Experts of a small language model: width 160.
Below are experts of layer 7 (counted from 0) of a mixture-of-experts language model. Rows are named router (the router's row for the expert), up (a neuron's input weights, with its number), down (a neuron's output weights, with its number) and show model dimensions 0-159. Each number is 128 + 32 x the weight over its row's rms, rounded and kept within 0 to 255. Numbers have three digits each.
After each expert's rows: "gets" lists some tokens that make up at least twice as much of what it gets as of all text; "comes after" lists some tokens at least twice as common just before its tokens as in all text. This comes from a sample of Wikipedia text that the model never trained on. Tokens count by the router's weight.

# expert 0
router:180114079171066093086109112149169117140117111072131131164132153190128189147149155103162124140138110083073175112116114132114129094104119158160110043123105128135062206159071108045110130135144094124137135138153151127115121126109167157119115099116075147079049099140117144108080090117119138128189105150173116098106054162125090153081091128135079118103173138102116085135217084147188115162144105107117132150112143097143155122086132083077099149160142158138084131101133138096139150129107140
up0:169144169106129159121131080118086127134176144138080079113129180098105129138113129126097150153138113074119160094139148137144116152073123132118071142110152186175114148179143118170175137107110080134092155100101127147128104108130200188157129128120135087103117121158089139141163101196091134196074117099104073070121166129162145193133108125077067058126137156153137136096147112133065113081093114120119116124109104136214123150089116115164112189187079170075126130110114142049110138128091155
down0:172054142109157136103139148135140117106138093144144180090174117127162106120082180094140097117179082131138136118094148174202108058152168118186076158155172102129139172153109138156103121174096209139111140134206167115106176127155044128105119110070132143157111166072140138117083061092113139117108083128202122135138100092127129113104108124110081088132156152127076097081146152091133114099151180134095183187079158126157125103070144112128114134137119120096159134157163135116130099116114103
up1:121133133101161121155109135155107113196115104124039184177113143117064176135146128153153146099119165121080114125187142149159126167174194150174159082153104097190112162116083104116126168112080107131131133129062130118149113129130157139127101077095121126084102102165166149099127109095078109110097123113098121126071091162148138150143132124109185065108151169153162165127164096171109184156125082168078092113074146126128175123068129178148048125150150064109172153127118156175104108158111152
down1:159107146113142119129131158136101169102131128188162181083113164106130170176130172114164183159153079205130145149079129108162155214121104137110131082162117098137172127124100138036176158072124126146112087136121154178135146129087154151088084086069148136127041101118073121108075130130126083125122123122150148112115170131139157124096178177147170099128149154144132103128122113113156117131080127121085076149203071127131194123164119104204116126103133147146150113133136137139137130054146082
up2:136105181135149103070114116144086145113132091135120086147102111133149177069163114156117119179081180098108098072100091083187109129109170101128108172134152159185163125095097119097133121102150154125202140127153117137160122167044117086122144119119179057148157140138136098118136128096025100138133123106146145141124161117101123098094091181131173083101131142108170122204118137129175139147098133111109198155107159088114117178121143104118075134147144124180160151151082084034125127145120151
down2:123088150093177195159142005206093159134190106098092154169137148116078158096134142100109163131134078124128146137154133115082058126131179160147141134138058139155127124102102150101116123129109135150074141193176137076191141096103208139109139113145162118122089122109135158131132131085119140112189104134116123108118081110132106128104104160069126112124109155180090104138139093068081111115130080164132125058128101107123095107113124133137113109075151141108141198157134138134147184112092154
up3:115085069070127209074096092120121099183121106088162116145206154153133138140168133094163147110206129131129116153107149106144140111122129160081084101122082151121136118073159190150127135167143108079152162158128154143110168150094111135088067130157144102147116150076099158083160098109131157103168165154104162148081076100090105163094144096121087117136107120106072140087084144121120177115159127081120125132200171149074171123096068092109093104138097160111095149152072113121138066156149116
down3:159133138126149121146144138142132181190142094129149087136131140142135053124172082088121132078097128184113107075074132192154106077141159120135131095119121114110117059166106087183132118138147202170132103125176121102104170127129166064132118110156146152082124115101083126106136132137153090147129117161163132098122107079097142191117101174133088097082132179100136125129123151111088123101168102235181099139146160149125136086165140140082229172116083129143165116180185108137098116141129145
gets: ".", "1", ",", "2", "201", "0"
comes after: "| ", "(", ",", "–", ".", "1"

# expert 18
router:184106087168083120084048201146149066113151180074140138157128159172069129105183121110214131056134156109112130134178194116108151160166093101137160112130141099138101104111151047109146133140073139153135098145098160124152142142088117120101178159123138131133146136104167150138090106140154138096194181150148085128139145163123131120119113158165104153116112109082180101071149142119136102149108106120105107116113117081114213142158139109070123146172102179112089160146099124106177180149118124
up0:117109108204125096188113119115131182168100117114131109127077159078135150097119109100160148134145133116141139117127134095090099150121166141111153081196067130132116075140051038088087176145076108120097114175113125126162135083104114110136209134152128101146138151122104110100159079117084152108125120147121157111135163145074170095141129098110092132113166131121124172080159180100140109116072103097134107106151114035167141114112088059109092173135080158168112107114169165178187149112155145
down0:143158120139175105111185095143102090071071131157164141138173158153160164129145136115094136100134106138116092143192166135096121127153095162159103168161096092116093116113085131208054163072105121096151164128160169139152102097109174201059118085142121127172147101136064121121130172102111150107142089187172084166177099094131120140114161163151194131119107168178127152130096142112116120164079136034134119155116116138116136138128111087136121164177056097116161146176161139133134090139160129
up1:119112152100141143159100166127115047170148194157183123155141114181082163142205131148153190142158140075078123153084099098151132099137104125086151098165062123142167104176115113132152092090085057175135066138140186094135075113085093107207109128156108140113080126146140147122117145147143108118165145161086054153142132085110170090160152137104111134084111161100131118114124123103120143109152124090141144120105071159127154146076147121084138141135037115118103132058113122124115159088157126
down1:122113156119129131113159136116170128120128142135065099137087105196099110153156138146162128126142182099138142138131076140102138136197151139081134130043092148186173098115161114030096154108193163161117121169127127161092139182166105120111156086120112114110152075109103124193080174161137075155123149113081126147119084120121124090095135166137091147161194115149120088126096182142119113129136159135175113096060032149087136116178114191113167143116165119122090143154109100081135116088125121
up2:123089106153115163189157086106084139171180158140150157203193119097122152073135155088186112150134148151075126062148121094120076132119105135153098108167154190157102115149106090171128119147111126126165174096069145163090184134124128151118127137118092128084111059111135135110132085121112177100123084123126155127112087125120101130118150093137098128150128143185162134139149118221079088165080098090156157086081158134090103104139099104078116111091116135121150096177122155183129144068201093
down2:145172124155094127160123033167115147110157124132118166096117187129078161111109123111111134145157077177114138145118126127149113079145102157117128118109071154127155139062133105123078148097185154101110167071104155135107098128150167123152166140136186163126127126081144145076084125083134124083157138094079143098131142224133148043088178118053162138087135164150133152142151194172145071108139139059120152111129142145128143130121156107150125133180093133093089153189136126090053123118141157
up3:134082188148088115115080108131143103181182141129134129098115134091125138149178173120091132104123139087129160130195074109133144167154115116182175124091130126106165108128196127141113125118147114168145079129134182176184150140147135067119184144161122121139102121105098137084099111107197174164147137143122126123141162052188099098183175141201158129169098183104145157081115136152167115162110110106081148175109189086159196077135102135079138151105148135136148180097116164158125155162139092
down3:134154153128126121178148094144129070153114146139107135085069103100139195152210170128158128158118129152156140097117120104125082135089142103137153103122026101168156112130131130056169113113111175115128164067122132156066137163081128129101208133169143142136141146122082197075125120148144129152075128103119154169170148121131143137177112177104143120120087140154159193117113145176156160152125147123105110140112070083110143081130115147160115120089058144108218122110162104171153135079078119
gets: "| ", "; ", "- ", "(", ": ", "and "
comes after: " ", "\n", ") ", "0 ", "1 ", "2 "

# expert 17
router:107083114155071103144108101164096076156114177076123149145166150147138135119140162070129072102108164111152158100112151086110104154115113122164213074067080148144142149087092135099179096095107137116132124178140197113165115097095127179110163118173049145080124113097094157091102142147165132175145140130160142089162139133119131139156093129210107085144094133091123109127151145124147147139050086093107128126111058037145158080142127136159110161149116114079099111147116113171151174121141126
up0:103132168090183118070109130131112145131150158159164141162146103165113088128087106110097127161129123080119076214106165127091184098158170110176157123101157151215154088117080042116114175119180173148108146168125098141123102093182096150122150073095137160115153163051078127112116137103103145142087196083127152123101075131121107112123087115172107148073154141129140126142162185092114141134108153117133156169105112098151136126175104135190128143177133155120073111143093141127174174121163159
down0:081084116156073091108181138135082116130172068096163133105116155093116151121141124100102106087173069091128056208102114117094207108125166104128157121108199176159181110142191095112090121138140155154134146150115133110118100094092148157132114105095175191134142112092088045114135100143104112050134138168100175134070171099113156140109144139141128118097165100127160116131072097137125128191183134123137133185100121140086150092129131137095126115058115156134140113141144110135089083158152099
up1:085124139118106099142122121161098149121081175124131211103112070117125123120069134117118090072157170142113136152180111100174120114113101068154128118123099142107083131101158095124182117144161133097119100084118077095192127064105121105150143059138146109141135142154083147152132121169127098104149145107146127160141138074150161100167166073187085107195126133134092088187126164138135117215089116115183071151167152071211152140136165139124111127138164152096096133144195126165096080123112117
down1:125139140125123115095159131088150138182152138148152159127133155089188154139138128085232066110140128133155128110097124133122166089055089115098083166141054178055140162144131108137143132165182097131110111154144154057129147099124171138164134104141189099137100120143197196109139113110077139125136173187141090142145142117172116101142179099127131156084146147132106118140111120134178073153112097109081110081104154074149062132179147093161127057150149143099123114085124164173102130102130086
up2:104119088179151103118114064110112159124088170098081199150148187162164125054113143106096160111166158120112077091104106129159129088128095178146123184128091101104128153141061117130166146127101124147082106120124177135149074095113189166054052118153130108169115135185127157152154140136078124132116178088121133128172129131068126164110116093142176164123136139125151152124212124176091120134171141092124104133147136072133146147150154180122089072138134113086190152066086120143123156125146134
down2:196077092124202144120131094119175131087090174132087164108154149184140179086179072147133164123069130111195061067113051161127133167142169107120123122088096116119118127165096069143169158121202151153095131130139114188192128098116073125119085109131053121087092121137099139159156135113112117135110155138131117120098131129146142151086127102100146132109151160167129131134150137141087122072136136073130112078145123119121130067115166114181117138058146150175168199130105142108126142119136136
up3:121104113184099160125139147130120110183115112105126228165131132125202094142160099103113182173123109087151179082106112118105135130072140120159174092150093110164125118117120126064125128183119135070164184101112133151125124146114241151166132051117141117120111112155084156119082153188147151091090147057088151128128092180124142183147082124164118064141124131083145073166179185136152119122123173094137163135091138135129145096147116138158099098140131116115104099107181113095137096126133146
down3:136073123133137089067165127167073126134177148080147196113085135185163111146137074093131114130131094164195176114136142153169105107090111142166125124132106123134073155169193135137174141124086200084102094167113094125110124166157135123169140142078144144146184097130140131153148160113088131174052158103094103140151187148063132109117093134110107118123151111094100126118129179071167190137123096131064165069120079178109106159086142127134164146118083146094081151152154125119096110121116175
gets: "the ", "United ", "New ", "National ", "of ", "di"
comes after: "the ", "\n\n", "of ", "a ", "in ", "'"

# expert 22
router:174166110131086088088081117152177083156111141103118137142221148103137095161112115150134106105126170088121168091146170117088108120137161147150121113148102132157130169147153122083099075141156132111104153132127152110175096130083107107160120169142155164120129060126124132197121108177134192190161141170167081163088070145068148172096111142158144056156113134118133123123220108150195117154155120110148107188084158118162167136180128159125167175166130115091113132178182162124139162101138143
up0:133160208064158151050066136193076114162128109126177167127163099098140086130093139137163103162123107115113174146153134080155122085169142093133159106113089085140165080101131095115129148132121119183194078100157152112139145168101071148135120125091113127096180094172093062150101118100136148094140157152145106113160169079093098103121121124154135115116119081068180163102138142115135117130102123096130129110130179150130058104130123131070137142143164118188184120163088162088203122082119117
down0:115111105129154139100182099169116156144122102110135145110113172178124197093140133113206159116156123146144130130125111099134137137129123168150096094146179085173083214130140073105140171125148170184187072164126084105096092138153184130119090119149161090116098117162116174059129127164146124109125124156122102107109185089122099122149172087153083154137181127132184159170136113151175118116151096156060109173140118076148140092118207102103145135083165143141206121104086174091102132131118085
up1:146112177159109185121070079186082162095090085146124122123177108094091104118075125115098135180114136133092125131134200139130171093121116129100127147138169172141142145167097132121166152099079073178157161149063123123156140159117136178082128158251103159144075104103142113160111164072137174085163140114073128124128082090087182156112122151163110104120124116105175121109141109165099122173143103131119127145116140118171139177156164151137120108134124075132105218165139154129156148178109131
down1:133106072033160138071113153089116187124131120115129143099137118139109166098043155188108135141129117149122123171120129123155165132090120181161168182152222150072127130101143105174123166115148120145186118133153143114101139135152105173138168064132149103147164168181118127118162154135140110147177141162169150115091137185179099191116230163096068141098124101119086145136093166141133134116074146122104168080136104093151144107094146129120173146189144106125127118137150109086081109145126109
up2:134145098100098091150107088211106110145141125156132175123099172164111093085132097147171096176146142096140128138147227094136129117159207077137096113151204139110172134087114130093104119143142096200153146093158153178152095128099101057139148163152134155129100115143157145166131122152134153152134121139147148147191117128158149175125153107109189168169057099118065127125135071116135148082091137116171136149096119133087137088152164126130198175162178065143140139098124115066141098123134120
down2:156102146133129138100115129133097110100058074080120123164131107171153138096059152177113137165176137149098167100142076128164147126131109116137133203109134152171142153148101147077080172094192078103179171159114097111131152157154087110099136120087187094105146146080117116097156133110114087114119081125067154195104125140134153132114090125134064107104127164090144163079144066166104097061106092163150167156115121128119136174081174161143107154151072089130107099109146087121109070102156064
up3:100068129133094151158109159138190084106157188129092128114155153136134117046093160103105111104104126098094167151196112075139143132110135127132168149152086109104138141132127158138095121099187143047153147151143120143154156082145077121126129075127119133094118136110195089093127159151167165133172125133130172126087180091095185112092151122155138077192152111116185120120145135164195130137119088107122051129159156121189126127140156087112083141200067104094169130109169076182108119159140123
down3:111102111140195109119107060122189072160152162135139097129139164140140101118096107163201119113131087124104088182141100212111107125111169175133130112151123106156084137146181140147134156125117084110100156132190106153109118069078206127090141147162129109129192111176100146116112181122197179131159143115129169173139119097163232135131159190154092134144166112150108142177095097148132103154114147115169104149106162142136122175113146106142089140103088145084164116149103122177133095126080168
gets: "\n", "|", "\n\n", "- ", " ", "i"
comes after: "|", "\n", ")", ".", " ", "=="

# expert 11
router:115177121116041095072029088149117098139076168127130108103141169119157169115138150104171136139125154094138141133132136122075102156085137147165174123043093100177099123109065091089104111059089165131116138123128192145207134101146136101112189098099094126116101105121146119140146153168116147159151170128149125111116148100082176154173132078172147107173110076109122115173142109098152184128090108119082129139101106155121192134104121109121131158167139124062145144164144098063110170127124139
up0:140160056086076114099110069167169088120081138133131110130059125120122143111110200114175204061103096081181105111105119145121088143176131106232141114124119107146129125145108090108123152101138135180137066133163145162115076137169104114143144113148113129100104105129157099141112082197103082149134113113114167118183146184084062138139136118091124159152160140113064095136136135138142119207112140094123107146090165121163123124118107047078109123133152151062117136130130119105098113090139103
down0:150108159138132069117134111117084113128136162136175086047122129118103121087120091163082091097117159119119106064192176135096144059074085107125088175147166151146208169114134124130163123141074112116104097106131138152134083093092137134102182109141131181146080120074128162151121144142099147074084154132094153172177092143089130126144149146074123164100182167121097109121081139102207120120129132088108163126106137169151098101066114139113110097123088118146094103123166119040130122056129143
up1:129096173153103126125134182084148153122116122143148101148141159129143120127097100089175176108173109156129094116162134138110147201137157140139125136140064094179168059148122126148140106127145170196124056133166145137088163140121201104095117135119165132197171072148125126147128109089097187076134102157158112160086125138130124160108153122174157095124147158146116105121135186061106147131067105108110158097168041111101108126131155123062049119141107145090140087063142078101184143161122132
down1:182100123106125103104125137094112185129183104171080081079089114134117092087115128090165106146101080127136092110140126179117144119135173143129122143163106191097159165182123151079098125155113083101116101086091123132157048137126107069078181157097154090201110189143165114154120130136127153114113138138132183076101107126109140127155145161144201116200159153113143167106118105162105144075152071136177148158105106115112147087097140133203171100103078121156153128100119121107171111103152054
up2:132144141121070117155116160168098161162135133196122092122155139086008120183087108108097133106124108175151143177145093152176096132092109163102150179161081098125119124159073142153139159103185138121185161105084113160141119053170126088162102091141177145137129136135125124160101131109173109151094177157100085129159136189166162080118134112145152170141138156114123089128115144117094073066116120117139144077043181185108178096113121092123143160164114126116147137115128135140076123122166160
down2:161146138163168131142051192151153133117130152108203105115127107102098167170138138148077138127139114141082146108168184090179114100115139111141161055107084125148110120121140140071151146130162113137143106112078145145130132159143130110108152123141086115141150076114140153209069164109123218120090157152160169124148215159072151103154165085141122132151156141140089165144150141110117080138126175103126182178146148139101104150122122154124164196119164167099187161111156096100046123078155129
up3:123106063129157120176102072138076144140144156134144132166142172101137160088108113136090177145061158134133058095114158161151151075131174122167097140103145218170070114094122150137134110165096111106168082121186178141123141143148116161146095126138090176102120111152140110129100131183158116097094143162113147146103189085153102079138181120111136100104139101166124040124120127145117131123081122138142134117098099136160140219143105114065179117183087103159125117139146153095142159103045160
down3:074123158115140043182133108107160132091109140153084161106157166157145154093133139164147122110123113145152111105101090155089158122165130141094097120110098129125149142162115160148117131132117110191136160137084161110125155107056123108136114168173111138079154146107126085091142175099127133138116125109127176118163163131177158116087143150119130158137162158115070129136043124196167188205202104116150120154134029165172098127162089116109117086090154125161163164122156124048159116166169185
gets: "the ", "in ", "a ", "The ", "of ", "s "
comes after: "of ", "'", "in ", ". ", "for ", "with "

# expert 6
router:177163139202064121103047152141126084162126133097125090145161138146087137077103137076149132111146130091084077163138136129128147101126134065145147105107121149111035145155089071044135143121110075119190106125111172087161091108138142128141175142125159123078129130137138115120137156116131112102132140100150097061104139169102163098129124116156117086165071118111165106078154114100190189121154052063114100166131139145128154114138143162125148154119146164128108141203151125112190175165130118
up0:181118091111102131119121109150169178125102133105153111105204072110152143105089160164151109118116185170174113117135132153197148137115084107165187175126184124105100148076065165171129144141108120146119129118141090110170085149145109126166164161083168115153148133127149147158140122116156141161126111112203123149112201105134180204138104136101096166108119121159110145130130077148157102157199109150141122111135173069150146177078070098099147127128141164131104056156089146105100032115141109
down0:123171155092139129112130126136120120146162135133148170091065103097125153107154152120177112122106128114175133124125136135148080108179097172123110115176146117094177126150137133136095140170160109145151088129149166141125057080176146151109098091188116164163242116184128130135086176146176135102108079094154112126149139126150114156182092183118172131107137077118160119143157077152109189079166115139145173098117133132090117103110123162100077122223185173139096132067163103109110172154147194
up1:141184146063149136143149132115137099103102147098143146126125121130098114095152141144110141167072072093141145133154113152142142184100118130102110106169125128164122226119162073130081094087140164085090184147065162096072153098120164175084122122149127165117039147142100176120159145150108136204122175112139129179187129168161166150119109151168084126124140048116161139178145144119131121154189159127145121119159128137174095177090134069113173144079140062094110155138174149112107127143112133
down1:140160109180118129052107139162168141128113102141116155132136123110098112177119057119142156034086138131132189200088151165183127127083135151219142172124099120176168154139156061192148178162121156133118128178114071146134124146143102153106143100110196143078166097172128139154101144108140161061111111082149142102133140088187156142119158164132110111111127130147116141101169140131160124131105074109158116137166124166053131133164130088176132147153170182155114157132102118169161100111105112
up2:186118164097099073165133149151178094167079085139071160153144131169108182160131139166164116094157102101118112139130116131131118124119160081148124128080117090123106104065151047085115125150154083081126140120147131098060131154156105098093072137181201097137144157121086108128125123139156094103102162093151205122142123083133113097105136138089112132137066125157097144119131130098234170133109055142122150126132148131146139052145126153109173111174203123111142098177116128161106094143105103
down2:117165169154150122125140127153116109094152123139152060151086141074184069081061152112099118102097181149155108132123085103082136112103086100126122143057154151160167199178205133102116130138118157131172121095132100122126150136161113181166079169180125163193117117134125129126165148144136166136189194153123087137128095164130161131151162112155187116154131151196151133139114146144092153099167157137131111131099078096140183126133090144106161066104079152101080164146189179099108104086148126
up3:133122157122115123164112085122124088196156172145113068187137119131127119107160164068088097130158090162146165114107152081139065127159167070126153104116195127111108119099133142097131140114130111184116101129162075147143140132126152134131084136158103185089119120116085085139130117178104106107201140031093124104152115164098155110082129140148116142164107103073121097157168116189152134087162122141142128128195190150136115108126114161053139073161097110083072167189182136111114182146153138
down3:150131096134115089150147122130126133156171130088098131120086140105171172126181166117089174052186122136141128163164130055196103107132115087135147105130120136142163072103097126120120137138141116166163104094162097170132107154100159094134173067136172147147123127159153143150152116128134121093121141092161103120115164077095187193067120098096111180142145134097182142158116104108138121121126156147141144107126120111123025157124061169160238083155128105108140074136172083160128182154087109
gets: "| ", "- ", "–", "1 ", "201", "2 "
comes after: "\n", "| ", "\n\n", "1 ", "1", "In "

# expert 2
router:116134139094065074133030183140151157206133162085145137146168127128175093096164082167129149116118164106114108104112154159131136111141144135168153159118085140134128152136106113112137137126084141103097166161123158156169140171166172128143147211164099132133127128090121134189105139138107121134131137143185113163086114172062213109098107146166092116158140133149122139124206099134123107138128043102126134146124089154163182096138197090116152204159113177105118157169141119093165150083155129
up0:120096079100086211161097099152124179187149169106089125158116140151128110155162121137147139090116093119099186132071088126090164134092110097127145095101167099144143138053096104150214087154127144146135140140094127111164148094135115113124160228155123086099132165100168097173106166144122128171152168126139166147130084137131154184079144174098058147122139138188104146140120147145156179099150111073047154107063144118175113131150131102139147117179100122135117115080147111112111176126167121
down0:101094118167141131124127125090131104136110090106143147041174105137157142098063073131147144127168156161151147132136115132122139129121121173092119142184046132158135183159165172098145171125052123142114128156146115101183129115088099138146078116158111135106111182135143155173101122180122132111135100101124122162127091096135158126182137228047135114052184096156110159159050157122146144143141159132148126155132127154147125094121118160065161129110092122165146177167164200078163158140099140
up1:154123164119087074155083138134085119150151104172155079100131156121186161119117104125126115136106153108080113098104150111116130179137141112151144130114080150071123149094146104099113165177101165105183104183133130164091140160178151102063164121144084064113165095149100125172069095070183168115150190121130103083132140083163121100121091212106125064157155167178121183148190129096128128113149139111113113136138137052069115096133091109165128083138135154125099172113057106153129131134163153
down1:151111136070169163114095130131153065096079124120096133109112116101140209084149084118094076098102104119140156108154126105096107120114133144084154131145123138142104171162098130064074127127075159057141150102184087159140138080116141155171133098048130090126122116198137084068131148115172127116171195151141170121094047123188076152171189179122130137120149138134099139172157157116155127117169101144161118094109152122170089151081102143087144190151141109114145145160110109096155095149091130
up2:108155177087117134126127142140127135186137108150151103164078106113144144073119115146138111098139154057087136169144132155151171147136092172154143112145123175190188110141136137115058180107142139132090176132099116190136124135072128152108142121191189094099092111176109184116179101117147135122095104171107141141115074158101164156084097167181122099137152145125150077131115139122119130150116095087193128098198121190129156085164127058194117144148099177122077041104094133113148157110124132
down2:182120140056165079087146143134109113110153074121200147097101081125166122121148114105069180152177104131127133104122119118120104095108192098098091144113152163086159169158129143116126148123142114138147145128106091139171103140079128138187102112115111126131139131128089074076106155156166174197158161058156123132040073086123121133107135148135120144137110113161162055147137133122125148149178138103132060116083144156107130123114111125013100131128123137110080130074090207122167096123104135
up3:131138085114102101113113161173104166207152136134101122175163131068130146143136080178159107069098163138130193106095161164126142143099118123127105133060103140082173168063064133159165104162096125078130125124100174156108161091139126115089146139095169158106180127170124154150072171131100111098093109110085096085166100172123092138065131153175079138116205172132111113148139129163149086107120118108106153155130121130123154134105103111102074142110018088147135146173085089102120126144110146
down3:138160152122103090074130093159148135102161105065147197117130125149161124160127080116150140097082119180122096074089204100139127162109096190097117145154144107125150186127163131211145063150140125124122114075135137116155113114090116153095087168115126134065162143164100078208115118128146114100147139121100133145093135108101164116142092095150164143164114164176150177062134121194181118147116121095131115144108112172145087163075093117096159091141090131186134181154062085155124118110123080
gets: ". ", "\n\n", "\n", "==", ", ", "==="
comes after: ".", "\n\n", "|", ". ", "==", "==="

# expert 28
router:167086098141069106143097147168196139124125114095129142111151144142046127088177104044168144092155124133087149106167170109120189126128132127133147107142109152141039174132122082075161197145113121135139111195113176124154107122109120145151107189105119115117094101120140128087130130185089126064202140106186082135115124175116140096113150127120074140152088134086119065081141150120163132105123092126104129143152118140107183136131198145099111165141143161092073134183114146103146195140126109
up0:126099153161066100159083132149123109125110083147135129172154138080097084164125094104154114076150106143155171148171105171150140135140124089181103166136133115069059163116136159106108087158073081144138141126095143113102032160147095137179116114131153127135120150134071098119064171148150098119183145159175084176097098175133166081099086180111083178161118126186101079151152141198171123145179140152147099101076143137173148149148079100133078127145127118145091120122142127106124103141067117
down0:143136094187143110141056063072168221177132160123113092065145070113111108131125185129127090069119136129134119093104173140108151089147112163158098096136150071127149113123101113172161138119156220138164107112152092137133106116158184131112099139106108118144151163101164155098094121100142149098091062063092122183121112127121174149131163156128145091112109139160156132161084129096083126131162114125122168121137111141139091189134146092168078161158181092114062164101128118144173093121177087
up1:047098104178101124172090152155182139167116129104190067071122119111128114148113141093152182144169138152110222155183165102212152112176106114176163118094100120095097143119152124132101066140155139092109148120098143163136141072127143168144111140181169086154148124165185136129102113110066081086076081133095077096167154146147100083127143140161151217132127140112121127107176135147086105115150131114109146176109165097134143152152141078146147113155151153088140137135133153158163098132108163
down1:147102143127139095126109188103153123136110134151069093138132112140086059116106122146188207194172097095162162151159133166146117154098106161116101109118136145110154149095166129134028156168160152095162093167090092092157068123132158161161129096136139030155129127160147079094091130126116183172149131149137108154086100102160111154157208119127171134078154142107164119111127170094127161143090145114155127128113064165131114131114164135146112097104077157161136131160118204078137152131079097
up2:164059114086047091152105141122081130153151119056076093064165113107143140185121092140130133107166130154126130103078088127128195150132155179063190139136129118142153135139167124111123093087131064135122078072097150101122095126128124085137150147119102145082176121120101112114124206114167145147132163134123117093127125121113195154200129157140095132089164104119087069108174149165150166117123067148082178106100171131134139067127106118154141086128117119103133103064088071103109146110139109
down2:086125137206172063116171138133118098155155182096102103118151106111182152189161071122122108105139063131143156071086103141103131126141142122136154122151099137110133154121104173045118124132190109161097110125142044108069142158112125117146057154091112119156110136116106184134138142138117112120121115152109127162124147210134104130129067096129090083090153229127111116100157166186154153101128095126096156119127123122101088134121076169078117109155156107095175084066157155127110125073122115
up3:104177131085118084098123082100172170147135144107090118077146172144126084163115117088164161143127105074127129140044153087129136098149130117111146153111197121165124166163135164133099108127131160104150125133070120160110186140109162168056141178125114130108085105118139144098072200132092160104197121126079185158116114101107174111123124190078113145137143136138086090079115130074135095198105147122130105143157093086144169109119171157103096140107138123095088169132120170189086177100128194
down3:148174091189156105140136101098215087133139131179164099183102057205163166114157102080167102153159098143150073117146050127149141108140074141159164120129121125126084075141134132132114136148090127118160178175131091159108089107128104100122133100194145169107086093114130116141109082150096158101145153113120096095157140202130126152150109163119172190115175104141150201198112139093124095148116135185127118150136160119151156098177137158086111123155155117132101105140115172112101184166105103
gets: "| ", " ", "201", "200", "202", "0 "
comes after: "| ", " ", ") ", "0 ", "1 ", "2 "

# expert 30
router:146188124121073127111112124204174153159087129038197136132117143120160165083147152072139114106194175109178148096159152105124164162145142126158167134139024158120102131140120078115159136118125126156159108112138127170143068109119147189104118146143137105137122086099099129099117164156159119132205192130178162091117102124087198139129113085109128063098138131108146042123151114126112133130162085096091092109157119150104145086167126165060097161139097143113123129158087119141107144115134118
up0:134111165174170145151098145133112145134060104136091145182174098136170201076087147086155121078172136136167109093139175111118152088154104125122148167142067134162082123141117123103157120134076065126123174127123121081159142101055125168182102120136155113087102169171120154082120143171186153139123184139142178166136182121066153146125109103127144071126133088098169099110092116167164150132078101118081165101187131150142174130135099095084134136156141145128117118165076157186133173148182102
down0:146113131161178084162161110129131119135086107101096117077096102072111165067099140210129097087117119145089112122118124154119176047133122110154123166193072113092120056101137117113168119163159114157150119147155115101096097139117158183139080103165217127101130153154109114102122128118146129115133133067096118149208161128115198096171137124038087097141120139104116105105127124114144113087082177096155100078148146176119104114155125069109144160155151102157163086136105143157088171109167135
up1:111103140103176134088163127142118150148116149143143123160148111121106123107212148177111161143163087124106123163115155153179102081132158100104123135193096162101142149115178100133140124107120082103154127130149138060189091140102136090172103204105111153126064159098191127116178161152124061166123168176155161151134167164084206112093153102131176149127092117128185119165133171210155131125148154117132145141097185089127188134170120149103149169121143160146153143173102124090176139065135096
down1:140155185146166079100165127153171111123135135089146125108158162141132116151147143144136172114123107121111102097137095161165144139123140121117171102146083200136159142141182112154073138158081119143141135094114118151148145099122103162076101139096090181127183098141171119155051187183181152128132161105129138143147165123131108148059136192060188117075212114177143143127108147110110131131091127168130172138081118094159106147121086193123185121077181144180116121103119137064187070114146122
up2:158091147113117137145182154188109137143135188114151142157146178101157148127112136121117095155153075118145099129152174108103155090179133151121164132130092146130154195171126118075043121100119134156150181153129150131113102128153149138066165162104128128107163093133220185111132092076107117134115213122166193093066118196124130170134100121133160116099084119137128152056125112103154111113129160179153110103131168146148156136169200103110133140219146091124140073145119073109119149128116110
down2:155072155121135141202180130172180146085140095102104158099166136095131151128175174072122135119121064234122143087119134109116182116185106173144145159134134113118154135136171178131149141119146154150159118108139119190098117104149110129136132157117121170145158109170157133151087115092140081092101156103128190131110128186100096133133152123189115147145140122159113108132115110107192140109140125098209109156125197175174124165154121145107101173154113073202166179111211101143135103109137106
up3:090131083102107139124113089109113162145125110131154122115131161098144190140147108142118080107164216153168143140148199118108132124177123091156102152069146130133096121107151132171184146142124110101135121085123108153145183149114103109125167146115119124141123110106117158122127159199066147045124191126189159092135152154136148145114071140176102115094099107091116099123161161172166113148154139061121097211197149101103101149145114107170167157117121176135144105071156116089170066078066082
down3:126111172102117165153130175105123099088136070106123166111165110091094166141092108135103152145131107141142129116162101123143081153084090149115108225056085103162108140146163152134121131138127111068142200066135094136178121080065140115076170188097162117167121072127138126110124096161148142139129172170111166139171103149140151178107182124131182154100132112139207115169174163133177082098103164128140116145167129128137065101145110097088087142160062111115119083144110152175158148153141084
gets: "B", "P", "C", "M", "K", "T"
comes after: "| ", "- ", ": ", "the ", ". ", "of "